From a checkpoint of a small mixture-of-experts model trained on Wikipedia.
Size: 10 layers, width 512.
Below are experts of layer 7 (counted from 0) of a mixture-of-experts language model. Rows are named router (the router's row for the expert), gate (a neuron's input weights, with its number), up (a neuron's input weights, with its number) and show model dimensions 256-319. Each number is 50 + 15 x the weight over its row's rms, rounded and kept within 0 to 99.
After each expert's rows: "mostly gets" lists some tokens that are sent to it at least half of the time. This comes from a sample of Wikipedia text that the model never trained on.

# expert 8
router:20 57 59 71 57 58 52 45 42 38 28 66 80 47 58 76 49 30 35 34 48 49 19 68 55 54 52 26 49 74 60 54 56 30 41 39 44 64 31 52 18 75 46 22 75 42 32 41 22 50 76 91 48 53 56 35 29 54 73 27 19 54 46 48
gate19:47 48 32 44 75 57 49 44 49 62 56 40 77 66 42 53 61 69 39 59 60 70 44 65 65 47 66 54 34 69 55 56 36 70 40 66 39 62 46 28 09 81 29 31 62 40 20 59 47 44 32 83 40 81 35 44 40 39 52 59 46 50 48 55
up19:40 61 73 30 44 60 63 21 33 51 57 42 50 63 46 43 78 37 36 48 66 99 17 63 45 52 43 77 42 62 58 57 33 63 42 60 31 52 53 72 33 74 31 49 46 39 51 42 45 38 58 42 31 61 69 56 48 28 31 85 45 54 40 74
gate20:74 58 43 69 40 17 34 48 72 54 41 25 53 32 08 56 48 68 47 51 76 33 40 57 55 50 45 52 56 32 18 36 79 72 52 35 24 12 82 49 54 35 60 53 14 60 43 37 46 55 54 58 57 49 55 51 58 63 47 56 67 51 26 37
up20:32 52 61 54 62 41 57 57 33 31 56 64 45 25 58 58 54 35 37 58 34 76 33 35 26 63 56 38 50 61 49 40 42 35 55 38 52 72 27 74 48 50 30 43 71 66 72 55 59 50 48 31 69 48 39 47 51 44 29 47 77 46 63 70
gate21:32 61 58 59 38 37 21 46 78 63 78 72 32 17 43 66 65 37 38 26 62 41 66 68 68 41 56 53 19 29 58 46 86 45 35 53 66 49 43 53 44 57 72 47 50 35 47 47 44 41 65 41 37 51 48 90 32 64 70 17 45 79 46 39
up21:40 43 40 27 30 48 53 53 38 43 65 64 50 49 63 48 63 59 75 34 62 53 58 55 54 46 39 40 39 70 49 48 76 53 58 40 43 29 48 64 48 23 30 45 58 30 73 54 42 45 53 53 54 47 46 48 69 62 68 43 46 38 57 62
gate22:49 31 47 59 44 86 26 57 33 63 43 44 41 51 37 60 39 55 56 53 55 70 60 28 39 58 42 36 37 67 43 35 21 28 70 49 35 60 31 53 53 74 47 39 31 46 46 59 60 31 59 60 41 56 60 56 43 61 63 63 59 60 55 50
up22:10 79 44 62 35 45 50 37 65 48 37 48 50 58 28 49 62 63 28 32 82 26 41 52 71 62 58 46 52 13 77 57 60 62 33 52 50 55 47 36 51 18 48 48 60 57 47 48 38 54 56 45 09 36 44 58 47 61 28 52 61 48 37 47
gate23:37 58 50 51 63 50 53 41 52 21 20 67 55 75 61 09 42 49 38 59 59 66 58 55 74 73 62 56 18 24 64 51 54 27 34 33 62 54 31 34 32 44 57 31 45 29 46 54 38 29 77 82 56 59 52 52 70 43 49 54 44 42 68 52
up23:40 55 55 79 40 36 44 49 74 51 28 41 78 71 35 41 70 40 37 53 36 49 44 48 63 51 57 39 32 34 43 60 65 68 78 61 42 65 38 26 52 77 35 33 39 56 42 31 46 20 77 63 57 53 24 51 69 44 72 42 52 46 53 39
gate24:52 54 59 54 74 66 60 45 22 32 53 50 52 73 54 64 43 57 69 26 42 44 47 21 80 32 82 50 23 58 30 57 38 51 26 29 69 44 53 72 43 60 18 60 48 38 32 36 51 42 63 53 75 54 41 37 38 20 47 66 56 52 45 36
up24:51 56 73 41 75 60 52 42 69 50 56 61 65 55 54 59 49 65 41 39 39 25 69 38 62 56 44 55 49 49 37 37 56 44 38 54 58 40 52 56 41 69 76 31 53 46 46 54 49 46 44 38 83 41 58 39 73 55 46 70 74 38 38 59
mostly gets: "|", "\n ", " Date", " Candidate", " Coordinates", " Succeeded"

# expert 3
router:77 26 82 54 57 26 81 60 43 63 45 80 50 45 49 52 32 51 32 53 56 32 65 55 51 77 25 70 43 58 55 46 64 36 47 48 63 56 28 57 48 73 60 70 62 36 44 50 31 46 40 46 45 47 76 62 44 62 54 50 64 44 30 44
gate4:54 62 47 67 54 59 67 70 44 42 55 27 41 50 72 29 49 69 29 35 23 50 50 27 46 69 58 46 65 60 43 24 36 52 33 55 91 54 70 36 42 50 35 72 57 54 65 54 34 68 46 48 23 63 56 70 84 43 45 52 30 49 50 71
up4:62 53 58 56 55 46 58 19 38 31 41 36 43 34 67 35 31 45 26 52 40 35 40 50 46 55 59 50 55 36 42 56 54 44 59 22 27 53 65 32 65 31 46 35 27 35 44 19 60 53 56 39 59 62 50 59 61 63 29 44 48 76 70 17
gate5:62 72 45 37 51 64 63 48 60 51 52 55 74 44 34 37 32 63 29 55 71 77 45 28 44 42 45 22 59 60 68 29 60 37 69 66 52 51 55 54 34 79 86 55 41 47 43 37 47 39 50 70 60 40 77 54 55 61 33 51 51 55 69 32
up5:62 40 33 56 35 54 30 51 44 35 30 73 46 46 71 25 45 50 49 68 43 58 38 61 37 50 04 54 63 33 61 47 55 48 57 71 49 38 78 59 61 50 39 76 44 48 58 57 55 55 48 69 53 45 62 60 80 83 27 51 68 42 50 64
gate6:39 73 64 76 42 41 35 30 47 35 58 59 46 62 47 59 30 42 37 66 48 66 48 20 41 57 24 21 55 67 62 30 57 64 29 34 27 48 47 41 23 51 58 52 79 55 50 64 81 63 44 38 33 34 50 54 82 36 46 73 46 34 48 39
up6:52 40 50 71 59 38 25 38 44 37 46 61 62 20 33 30 69 55 30 50 42 46 54 63 56 49 15 54 29 84 35 48 54 42 51 64 86 49 45 42 48 35 51 40 68 47 36 32 79 56 42 59 43 46 34 51 40 55 56 52 51 18 39 66
gate7:55 61 39 61 55 55 46 40 24 60 49 17 21 36 62 51 45 53 51 43 60 71 53 71 42 54 40 52 51 59 83 56 63 47 76 18 52 68 63 46 32 55 49 81 88 47 43 40 28 42 43 58 21 69 41 52 67 45 68 69 38 44 62 57
up7:47 68 53 57 36 58 46 56 53 69 79 94 62 43 63 35 53 53 48 62 24 62 30 09 43 58 45 35 55 52 61 41 42 62 24 57 64 45 51 39 60 32 43 44 58 46 32 30 72 49 38 44 48 39 62 68 28 70 59 27 46 27 34 66
gate8:65 49 63 47 43 75 56 40 37 73 55 44 09 79 33 47 99 65 59 76 62 40 56 50 64 36 70 33 36 30 26 54 43 42 70 58 72 47 62 61 56 48 58 55 46 41 31 26 54 50 51 43 26 21 49 74 41 26 49 46 51 71 55 55
up8:52 68 35 87 43 54 13 54 62 52 62 28 63 47 37 68 64 68 55 43 41 40 48 33 50 68 46 39 34 58 38 60 50 66 58 68 26 50 38 26 48 51 20 58 75 45 36 50 47 39 38 43 33 54 46 51 44 34 81 32 20 83 66 97
gate9:64 47 75 31 62 41 80 33 63 53 40 63 40 34 44 52 39 57 52 26 59 49 33 72 74 50 47 66 66 60 45 41 46 31 40 75 62 33 41 52 26 52 40 19 43 30 39 57 23 08 38 35 73 45 41 40 75 63 57 32 61 44 49 37
up9:44 30 58 06 78 55 81 36 53 38 44 46 48 44 55 61 58 87 34 66 24 62 48 56 63 76 61 54 57 34 61 40 31 60 63 54 55 42 80 58 48 48 68 84 59 49 54 73 52 57 50 35 67 30 39 53 55 43 60 58 49 51 26 56
mostly gets: " during", " season", " years", " year", " until", " before"

# expert 5
router:47 35 78 83 39 50 57 42 46 42 33 57 76 27 44 41 84 31 56 68 34 61 43 54 46 54 55 32 52 49 58 30 61 52 39 88 80 65 27 20 57 78 48 62 56 50 59 63 35 10 72 34 44 52 45 47 51 44 53 60 55 40 39 58
gate4:70 34 35 38 56 36 36 63 65 45 55 69 23 76 65 51 51 74 12 72 37 35 33 50 69 43 85 48 63 37 56 36 51 80 71 17 59 58 15 45 26 35 57 64 45 37 63 41 46 40 49 52 53 57 57 40 58 23 52 70 15 50 61 39
up4:64 60 45 36 41 65 30 49 67 91 34 54 70 41 43 38 42 66 82 35 67 49 51 44 37 44 61 71 50 57 63 41 51 47 26 57 28 49 55 53 37 38 38 47 43 43 38 23 75 34 53 55 23 31 49 66 57 40 60 54 71 54 52 85
gate5:60 46 45 03 48 29 39 57 67 59 39 31 62 57 32 49 62 56 35 09 33 40 51 51 20 40 44 50 42 68 28 41 57 43 73 79 28 47 57 41 77 37 48 83 57 75 64 45 68 43 35 44 41 62 47 55 41 59 44 63 93 47 42 68
up5:36 51 53 21 66 60 63 67 55 63 45 21 90 46 49 43 69 67 32 24 44 38 99 42 48 67 54 57 50 39 18 45 67 42 51 30 52 53 93 34 44 21 44 70 58 59 70 45 65 43 93 46 37 49 32 46 59 55 27 52 61 31 10 47
gate6:42 46 83 38 56 89 38 32 29 68 73 32 41 48 60 35 60 42 26 38 32 33 30 70 36 33 38 65 37 28 55 28 78 39 41 70 67 32 54 56 32 42 41 61 46 50 20 41 65 34 25 44 68 57 64 59 44 51 32 76 41 46 46 53
up6:56 44 44 72 21 17 40 30 42 58 62 49 50 50 55 41 58 64 98 49 28 71 50 32 45 36 69 58 48 38 34 34 55 71 62 60 49 54 39 76 57 41 81 23 26 53 40 58 37 30 65 95 80 58 75 56 37 73 50 28 59 36 56 48
gate7:55 56 51 45 33 39 25 73 70 34 45 57 63 27 52 40 37 36 46 44 31 15 56 74 77 59 28 51 68 49 52 29 27 48 21 38 65 63 67 35 39 39 50 34 33 35 42 50 27 94 40 60 37 64 43 68 48 22 62 38 39 62 57 69
up7:62 23 57 59 50 32 60 62 32 37 56 74 55 76 50 24 30 33 84 46 63 58 57 56 45 60 36 41 56 55 35 57 63 21 49 36 47 40 33 46 54 26 43 43 18 37 41 41 52 47 63 37 45 65 48 64 40 67 40 46 41 32 47 61
gate8:37 66 90 46 67 51 27 60 51 58 54 82 66 42 74 77 62 45 71 54 64 65 43 38 26 47 55 29 33 81 85 56 44 59 83 70 43 16 66 38 50 65 55 40 59 39 25 62 64 52 80 52 71 68 37 69 40 64 57 21 65 33 68 40
up8:50 12 59 40 58 73 38 71 51 62 63 47 60 25 59 32 55 40 59 69 43 64 44 48 50 64 27 48 44 37 49 29 82 56 57 38 92 41 37 66 31 82 41 41 47 60 67 73 48 38 55 42 40 52 62 31 73 33 21 54 54 64 33 60
gate9:57 69 51 48 47 24 48 47 52 48 21 30 72 36 57 23 40 51 43 34 40 55 67 50 42 83 40 63 27 59 38 60 35 52 69 51 56 41 63 37 21 59 69 57 44 47 47 75 33 23 68 43 63 60 64 33 39 47 64 39 54 84 31 65
up9:61 34 49 58 66 59 56 58 45 48 50 30 22 50 83 57 49 39 66 57 41 58 63 38 39 31 44 40 61 48 66 46 28 51 46 52 60 68 35 40 49 65 83 36 18 52 57 52 45 71 31 32 27 33 49 67 43 35 55 40 50 49 50 65
mostly gets: " South", " North", " River", " East", " University", " south"

# expert 9
router:47 50 64 45 54 52 77 15 40 47 31 74 60 69 49 50 83 55 27 53 25 35 54 63 61 68 36 38 53 37 58 51 64 24 68 38 34 78 31 29 54 58 71 59 52 31 62 39 53 61 76 42 61 44 55 66 45 61 72 71 31 50 42 53
gate19:17 53 40 48 29 60 64 47 32 57 76 52 50 51 56 49 66 59 69 50 51 56 82 33 72 56 38 46 50 53 60 64 35 79 33 59 38 63 29 61 40 25 53 64 47 58 48 16 57 61 67 34 41 56 40 55 58 57 48 46 84 53 62 58
up19:58 64 66 60 64 34 59 51 48 54 46 26 38 35 66 61 41 58 37 55 37 31 45 15 70 81 56 54 47 50 60 44 73 62 56 71 21 63 59 65 77 60 39 35 65 39 54 74 46 45 28 44 56 56 54 07 65 84 34 45 53 67 36 64
gate20:61 41 60 68 49 54 70 39 47 61 50 32 58 99 51 52 28 28 59 33 15 32 48 58 44 56 44 53 70 41 63 39 47 14 67 38 67 52 52 45 47 12 56 42 49 45 35 67 59 60 71 50 22 60 64 95 48 41 42 40 57 60 39 46
up20:77 51 70 38 59 40 66 53 68 17 47 36 53 31 53 59 39 44 60 79 31 49 64 39 61 53 38 47 30 37 38 42 33 59 27 33 56 46 47 64 42 62 44 29 78 41 53 30 44 57 51 38 45 21 59 64 48 64 62 66 60 47 65 37
gate21:56 66 32 68 42 62 35 33 58 49 25 39 55 35 60 54 79 53 56 99 30 60 45 50 42 59 47 34 45 58 50 30 39 21 85 78 50 67 50 31 25 62 60 49 94 57 71 62 56 28 68 52 38 40 41 70 49 30 55 52 80 48 61 76
up21:38 53 37 49 41 45 37 36 71 59 45 54 50 57 55 48 32 48 72 83 57 41 63 49 58 31 42 27 15 64 39 45 37 38 62 11 41 54 48 36 69 43 45 42 49 36 31 37 51 62 35 40 57 55 45 58 65 64 29 39 61 60 44 68
gate22:65 56 42 57 34 42 47 72 61 55 33 48 87 55 51 21 54 43 24 73 66 40 63 45 46 50 23 51 35 59 52 46 58 36 84 36 60 28 25 46 63 59 58 40 41 53 31 56 43 59 52 62 72 69 21 47 44 59 42 32 63 38 42 51
up22:38 37 55 74 42 52 60 35 53 41 36 86 48 25 65 55 66 65 39 26 54 69 52 17 64 27 13 62 49 56 91 46 37 64 64 53 43 55 77 36 54 25 52 36 49 53 35 62 39 62 58 60 50 51 52 39 60 51 65 27 60 69 46 39
gate23:49 41 32 64 49 44 37 61 55 43 59 30 25 51 64 52 69 64 70 61 49 36 34 42 30 57 61 50 52 33 60 53 41 69 54 52 60 60 43 59 66 55 50 51 55 65 57 75 56 31 71 26 53 66 68 64 53 49 32 24 71 39 23 43
up23:61 63 49 50 52 39 29 43 41 49 68 39 41 44 55 61 18 38 43 37 66 67 83 49 53 50 64 48 48 50 57 34 49 36 33 60 46 31 48 34 63 31 24 64 63 34 39 39 73 63 44 65 64 49 53 42 38 61 57 73 37 59 62 17
gate24:39 43 36 75 38 64 56 63 62 72 20 61 67 53 63 36 75 51 29 63 67 70 40 78 56 55 41 65 45 56 55 23 47 59 82 60 58 43 48 46 16 62 72 30 36 53 55 56 41 38 69 28 61 55 52 48 59 35 34 47 35 41 66 49
up24:51 42 38 75 28 66 18 51 60 58 16 42 62 42 44 34 40 46 58 56 62 77 56 64 60 58 46 60 50 60 69 54 16 57 11 65 62 40 56 62 06 51 44 76 42 59 52 60 41 43 55 67 65 67 48 53 65 78 68 59 78 56 62 61
mostly gets: " been", " they", " have", " often", " when", " could"

# expert 2
router:56 22 56 34 39 35 83 45 86 25 61 52 48 53 30 37 48 60 36 42 13 67 52 60 41 67 29 50 27 22 60 56 52 44 62 78 40 59 47 38 54 93 60 26 90 25 76 21 36 58 72 24 68 45 66 65 50 61 76 61 64 37 44 74
gate19:64 46 42 30 78 56 49 64 34 72 60 41 63 51 64 36 44 50 72 41 59 52 69 53 42 37 37 62 53 61 47 37 32 59 46 44 35 40 48 36 46 65 66 47 89 22 63 70 58 46 49 56 48 71 82 55 63 75 59 46 68 36 78 61
up19:43 40 68 37 54 75 45 42 89 45 34 47 38 90 62 67 45 86 62 48 28 32 25 58 69 32 48 57 48 77 41 49 31 54 58 52 59 73 54 13 34 42 67 48 57 26 44 80 29 37 71 86 44 43 50 54 39 42 52 42 44 71 72 34
gate20:32 48 58 59 65 38 47 74 59 37 60 41 55 46 56 41 61 30 41 49 46 51 26 59 43 53 55 55 52 48 59 49 32 39 46 68 39 52 47 47 35 61 58 54 43 42 36 38 39 48 33 26 53 46 55 34 56 37 54 42 44 37 34 62
up20:46 63 42 30 52 17 29 84 41 54 47 51 39 25 47 36 53 42 71 74 62 49 54 69 79 75 59 40 45 84 36 67 42 49 38 44 71 40 49 91 30 39 62 34 36 47 36 49 49 32 33 41 41 53 41 45 44 32 75 32 53 77 12 63
gate21:35 26 26 43 43 51 28 61 72 68 72 34 50 43 57 51 55 48 33 42 44 52 54 64 57 67 54 34 27 38 41 52 35 47 89 53 32 43 76 56 69 83 66 31 84 54 29 44 56 47 56 42 66 30 59 41 57 33 54 32 68 32 49 65
up21:51 76 55 66 57 33 77 30 47 52 55 41 50 57 44 49 50 64 45 77 57 38 32 32 71 46 57 59 48 70 80 30 28 27 52 50 58 55 49 32 17 50 51 45 33 63 33 40 33 48 59 47 40 44 29 52 30 67 32 53 75 52 48 50
gate22:53 47 29 30 65 50 64 65 40 60 57 35 44 38 24 69 41 74 58 50 51 48 51 47 38 47 18 62 53 30 44 75 44 41 72 99 48 40 77 36 32 43 48 46 65 33 60 60 56 56 22 34 52 51 52 53 38 71 29 36 61 26 48 61
up22:58 81 60 38 44 59 47 73 33 44 56 55 81 65 33 42 47 42 63 27 68 49 35 44 37 59 06 50 29 52 18 73 61 53 33 48 38 60 49 36 36 47 47 77 30 60 52 55 46 52 58 26 61 65 49 61 59 74 35 29 38 71 59 53
gate23:29 18 33 47 57 48 48 43 41 55 51 61 73 47 47 44 62 29 76 37 53 57 24 61 40 59 29 65 67 20 58 75 55 57 60 43 69 50 47 12 34 59 67 40 41 21 48 34 41 65 43 67 57 48 37 45 58 28 62 25 48 67 54 45
up23:47 43 47 48 57 54 34 59 50 23 31 39 78 53 52 57 44 44 65 53 75 54 47 52 12 54 33 41 50 66 49 69 36 47 47 61 50 30 74 47 69 22 79 28 46 47 26 48 25 41 37 85 43 45 26 45 77 40 49 46 56 68 43 47
gate24:44 45 13 46 47 60 51 53 43 54 66 17 44 58 48 45 41 62 72 21 37 48 55 82 38 24 33 60 19 35 57 47 46 63 41 50 68 21 51 58 60 46 48 37 53 18 72 55 64 36 69 64 37 30 73 50 66 68 51 62 51 51 50 72
up24:49 56 28 43 37 45 57 75 38 42 49 49 58 48 43 26 74 35 15 57 62 73 69 24 48 45 36 54 36 42 69 43 50 50 34 28 64 48 64 51 66 72 48 26 61 34 64 42 86 52 73 55 47 53 47 56 64 60 53 43 53 36 54 75
mostly gets: " ==", "\".", ".\"", " ===", "idae", ")."

# expert 7
router:55 52 60 41 72 38 51 64 43 34 15 51 71 74 45 76 49 36 48 48 53 48 25 63 55 61 54 37 52 27 53 42 54 71 46 49 49 73 43 66 49 48 45 50 53 42 82 36 39 36 77 49 62 56 35 65 32 36 62 59 30 62 40 60
gate4:49 60 50 42 45 66 61 60 59 23 64 55 38 49 31 54 61 63 63 50 25 45 70 68 44 58 30 56 67 41 54 35 68 66 73 31 42 44 49 46 52 74 60 40 47 50 58 31 34 46 73 45 24 48 65 42 45 64 39 43 40 69 55 63
up4:65 38 54 53 24 50 52 34 29 58 45 48 67 48 40 31 48 45 75 52 84 75 46 68 70 47 65 44 36 60 51 54 30 32 63 60 24 89 24 43 17 28 46 49 85 60 49 74 45 27 25 71 57 44 65 56 71 54 61 31 36 50 72 71
gate5:46 43 29 29 52 72 59 56 59 45 24 39 45 39 51 73 30 57 27 39 53 76 15 82 45 72 72 56 72 34 55 45 43 46 46 53 36 51 36 57 47 47 60 51 47 76 62 62 49 55 13 33 49 32 56 49 49 52 23 62 57 49 82 58
up5:52 60 47 62 41 33 59 40 53 40 45 31 36 52 61 42 67 40 32 58 33 71 14 35 44 73 39 53 55 58 78 26 40 67 35 03 51 37 53 12 56 36 47 56 42 79 51 73 34 67 41 38 34 66 64 43 53 50 34 34 69 30 66 52
gate6:42 58 52 78 43 55 24 46 36 52 70 63 53 54 64 65 56 66 38 51 38 42 52 34 55 53 56 31 52 71 33 54 77 40 68 87 43 35 72 37 38 53 55 55 44 58 68 41 26 13 69 40 46 83 63 62 87 69 72 60 25 34 32 82
up6:54 78 66 17 61 51 32 30 40 48 46 44 35 54 68 51 23 58 47 39 37 46 57 87 53 40 52 78 84 43 45 65 70 48 02 71 51 39 53 43 30 27 63 42 23 56 63 54 52 49 46 43 92 54 61 36 47 31 64 41 36 66 57 63
gate7:30 60 59 45 59 58 34 48 46 45 56 68 68 29 51 34 30 57 43 30 37 37 53 29 55 59 61 78 24 34 65 51 63 27 64 55 49 41 49 32 67 32 43 32 52 20 24 49 40 30 41 43 35 50 25 57 31 63 58 27 42 67 68 34
up7:42 77 44 60 32 38 42 31 39 58 48 49 50 78 47 38 68 66 29 67 57 25 48 42 09 44 66 71 68 64 46 22 53 40 57 64 71 53 66 42 32 56 44 53 61 42 61 22 40 66 43 35 61 58 43 62 62 56 49 49 27 59 34 53
gate8:61 41 31 38 55 76 37 46 79 07 57 25 33 34 26 56 54 53 46 61 51 34 55 16 87 60 45 67 21 41 36 55 74 47 51 48 67 32 57 66 78 37 36 66 69 67 46 67 22 17 76 66 57 42 70 22 59 50 58 55 29 41 31 71
up8:51 53 32 56 47 45 64 48 39 65 37 37 27 38 61 63 47 57 75 54 41 39 25 51 48 44 44 47 65 55 40 34 28 36 54 50 36 34 52 48 59 53 63 46 39 32 34 54 49 55 32 39 21 30 37 56 64 24 08 50 58 48 55 24
gate9:07 28 35 43 52 46 62 61 29 49 71 61 85 72 37 63 36 76 77 26 75 37 58 51 39 66 30 58 74 52 61 55 67 47 39 62 28 59 26 46 71 51 52 54 44 60 63 32 61 51 56 70 57 60 53 54 62 51 63 33 48 58 67 57
up9:38 30 46 97 37 70 72 59 43 27 44 74 45 39 58 49 48 26 75 43 76 40 37 39 63 56 61 33 69 61 38 48 56 49 46 60 34 42 49 49 68 91 31 39 38 31 60 61 43 46 24 68 59 54 56 13 59 60 49 48 59 32 54 45
mostly gets: " David", " Michael", " Joe", " Tom", " Jack", "zz"

# expert 11
router:41 47 33 34 37 68 46 42 42 36 50 57 54 67 46 29 51 61 16 74 44 39 48 30 57 62 42 42 46 29 43 39 60 49 65 62 62 74 37 44 71 50 33 34 62 51 58 41 31 26 81 28 57 14 49 64 27 60 76 56 46 50 27 69
gate4:56 38 61 45 32 40 66 45 23 75 42 51 45 61 54 38 43 61 51 61 42 71 47 41 56 46 47 77 74 56 31 75 44 45 35 65 35 50 57 52 63 53 57 63 43 46 53 36 75 44 39 60 33 30 47 55 67 62 40 45 58 50 61 52
up4:42 49 59 52 57 49 47 58 53 25 66 62 64 49 61 67 53 53 38 42 56 64 28 35 44 58 37 28 64 14 79 19 66 51 77 41 78 34 49 36 62 31 25 47 46 25 18 71 37 24 44 39 38 42 41 53 52 57 49 51 39 26 43 41
gate5:57 49 45 43 09 62 38 56 46 50 55 54 77 43 39 22 59 69 41 32 73 45 38 35 75 54 27 67 57 42 60 54 17 36 45 54 53 35 44 38 36 67 56 35 54 40 45 54 54 38 58 66 43 67 73 56 51 58 68 28 35 56 52 55
up5:58 44 57 50 69 44 25 71 51 59 53 55 24 57 34 49 17 64 26 26 71 58 21 51 61 46 41 53 75 43 60 55 60 70 59 46 23 49 34 26 73 35 53 48 45 58 54 49 40 36 51 29 52 69 23 39 49 06 53 37 40 43 18 57
gate6:43 81 36 54 17 34 57 58 69 47 49 62 40 34 54 58 77 60 58 47 40 36 27 21 33 41 40 30 61 50 41 28 45 67 37 36 87 38 69 65 92 63 56 53 58 43 75 48 48 61 44 43 49 36 23 49 43 32 49 40 68 43 56 44
up6:44 71 40 58 26 71 93 49 48 50 59 74 10 65 67 42 45 70 50 57 64 48 36 38 59 72 48 58 48 37 45 45 43 47 30 59 37 73 61 53 65 62 35 65 68 33 40 59 63 77 25 18 57 53 28 49 34 55 29 56 36 20 40 43
gate7:52 32 65 42 40 47 38 64 33 66 67 58 51 16 53 69 51 45 30 65 75 51 33 40 73 52 24 32 84 48 54 14 30 48 51 58 50 30 72 63 40 66 36 46 34 35 69 54 41 59 61 65 53 38 67 33 46 39 46 57 37 21 64 53
up7:72 80 34 39 71 56 54 45 52 52 46 61 33 54 48 73 40 59 58 71 75 37 53 37 80 53 56 54 40 52 47 53 45 42 42 47 50 49 57 55 70 71 49 55 39 47 19 34 77 36 53 47 30 69 23 71 52 71 49 31 76 55 22 68
gate8:63 52 34 46 62 31 66 87 43 55 40 33 26 49 60 49 29 32 49 84 28 76 37 34 46 51 37 38 43 85 71 40 47 76 46 63 64 54 78 12 54 56 60 46 62 53 71 64 70 70 47 36 41 44 60 44 67 83 61 44 47 45 44 72
up8:47 65 64 78 45 51 50 39 56 70 40 90 59 64 67 61 33 33 55 75 29 72 43 60 44 58 47 66 71 50 77 38 53 58 40 73 60 46 54 54 74 34 20 48 38 51 37 77 65 49 38 23 57 25 36 56 64 36 49 49 78 78 29 71
gate9:36 51 33 64 55 39 40 67 62 54 49 53 56 50 81 53 43 67 39 71 79 45 51 71 32 39 18 39 68 34 57 51 55 57 60 46 61 50 59 54 56 27 55 34 64 64 62 57 56 81 70 52 53 69 39 45 43 56 55 23 57 55 44 39
up9:51 25 51 63 36 63 55 69 08 55 26 72 51 76 65 32 40 39 87 50 49 55 51 52 51 52 57 56 42 37 64 61 65 69 57 52 41 49 39 63 78 61 53 31 51 20 23 71 67 62 08 83 47 25 46 57 49 55 64 59 36 47 91 53
mostly gets: " et", " Sch", " Inc", " un", " William", " Act"

# expert 10
router:86 46 59 51 61 38 67 44 74 28 52 61 39 46 41 50 57 22 62 54 47 66 50 39 41 45 45 48 48 12 54 48 59 37 50 50 39 71 48 30 50 51 63 52 56 50 36 53 50 39 44 64 59 21 40 67 54 52 58 54 36 25 44 41
gate19:62 53 46 33 47 36 60 43 38 59 41 61 52 56 54 66 48 15 42 37 64 77 41 58 43 65 78 62 38 65 46 50 31 45 34 53 65 42 41 73 42 43 61 52 70 44 82 30 62 54 33 54 59 42 43 73 76 41 47 55 67 49 16 34
up19:42 69 61 84 56 41 35 48 45 38 44 53 71 43 46 37 26 59 68 30 33 12 45 55 64 43 45 53 46 63 38 53 27 67 44 48 45 42 40 21 48 54 14 60 35 50 62 62 44 54 32 55 21 59 47 43 85 22 62 38 34 68 55 58
gate20:43 25 32 40 68 24 19 43 32 39 38 32 41 68 59 54 56 80 52 35 67 55 30 50 55 38 58 57 35 35 32 71 72 52 43 71 36 38 66 21 75 63 67 22 30 38 57 42 53 61 38 31 62 65 59 76 55 20 54 55 72 50 38 67
up20:52 52 57 23 59 35 37 16 45 58 34 64 33 47 51 70 55 60 57 77 68 72 53 42 61 46 67 54 42 80 44 51 62 48 67 44 68 37 62 55 62 63 72 62 83 40 42 44 39 50 09 52 74 38 28 69 11 56 79 33 66 45 48 39
gate21:49 71 30 47 51 65 30 86 35 51 35 37 57 68 28 39 62 33 56 47 46 43 83 81 15 37 37 37 60 87 38 77 78 28 62 51 57 31 53 43 63 74 43 33 54 57 63 27 50 40 31 58 46 62 38 36 13 75 43 67 59 39 44 60
up21:35 19 51 52 65 45 67 37 42 57 46 64 57 58 41 28 48 47 41 33 49 47 58 61 61 24 47 42 49 34 79 29 34 82 53 62 31 35 30 66 51 63 55 70 46 57 27 45 64 34 55 50 64 31 71 67 62 43 46 50 26 61 49 28
gate22:27 52 54 69 39 53 47 32 99 33 23 58 42 59 45 86 79 45 45 52 55 37 46 57 58 47 56 51 42 33 75 28 48 54 70 61 71 54 66 28 45 57 40 58 73 33 68 52 57 40 71 66 21 64 71 67 63 66 59 75 38 80 60 71
up22:65 49 29 58 65 83 63 38 27 63 52 22 70 65 42 55 41 58 53 79 45 47 50 48 65 61 50 44 35 78 25 54 45 58 29 64 49 60 32 57 71 81 42 34 57 46 40 65 60 60 27 50 34 36 36 18 59 60 59 44 40 32 46 49
gate23:34 67 48 44 29 60 54 51 51 37 40 34 42 89 45 40 65 43 34 40 46 25 79 51 59 64 53 48 48 69 60 47 54 35 54 53 60 52 57 33 79 44 62 65 54 49 47 57 67 56 72 70 41 70 47 57 78 73 13 61 34 19 66 55
up23:54 38 68 71 47 43 60 42 56 57 47 51 37 63 30 30 36 56 56 54 23 38 35 53 38 33 72 75 51 67 61 32 77 49 74 82 50 72 35 40 47 55 79 85 50 51 45 63 62 31 52 49 47 43 29 53 52 55 45 59 51 23 32 43
gate24:33 23 73 37 38 65 49 70 31 94 53 46 45 83 61 40 60 75 49 48 53 54 50 38 33 47 48 49 52 48 79 67 29 36 37 46 37 55 47 47 35 42 78 44 47 40 61 66 24 32 45 65 52 36 66 42 38 75 36 41 66 50 37 67
up24:49 12 59 42 26 51 73 89 38 53 46 32 38 76 59 29 62 48 38 61 70 57 34 41 44 56 48 77 49 43 42 62 55 60 32 53 45 28 36 37 39 57 64 52 49 28 34 44 38 38 70 44 48 42 70 61 62 79 46 41 12 41 40 48
mostly gets: "%", "′", "″", " ft", " population", " Votes"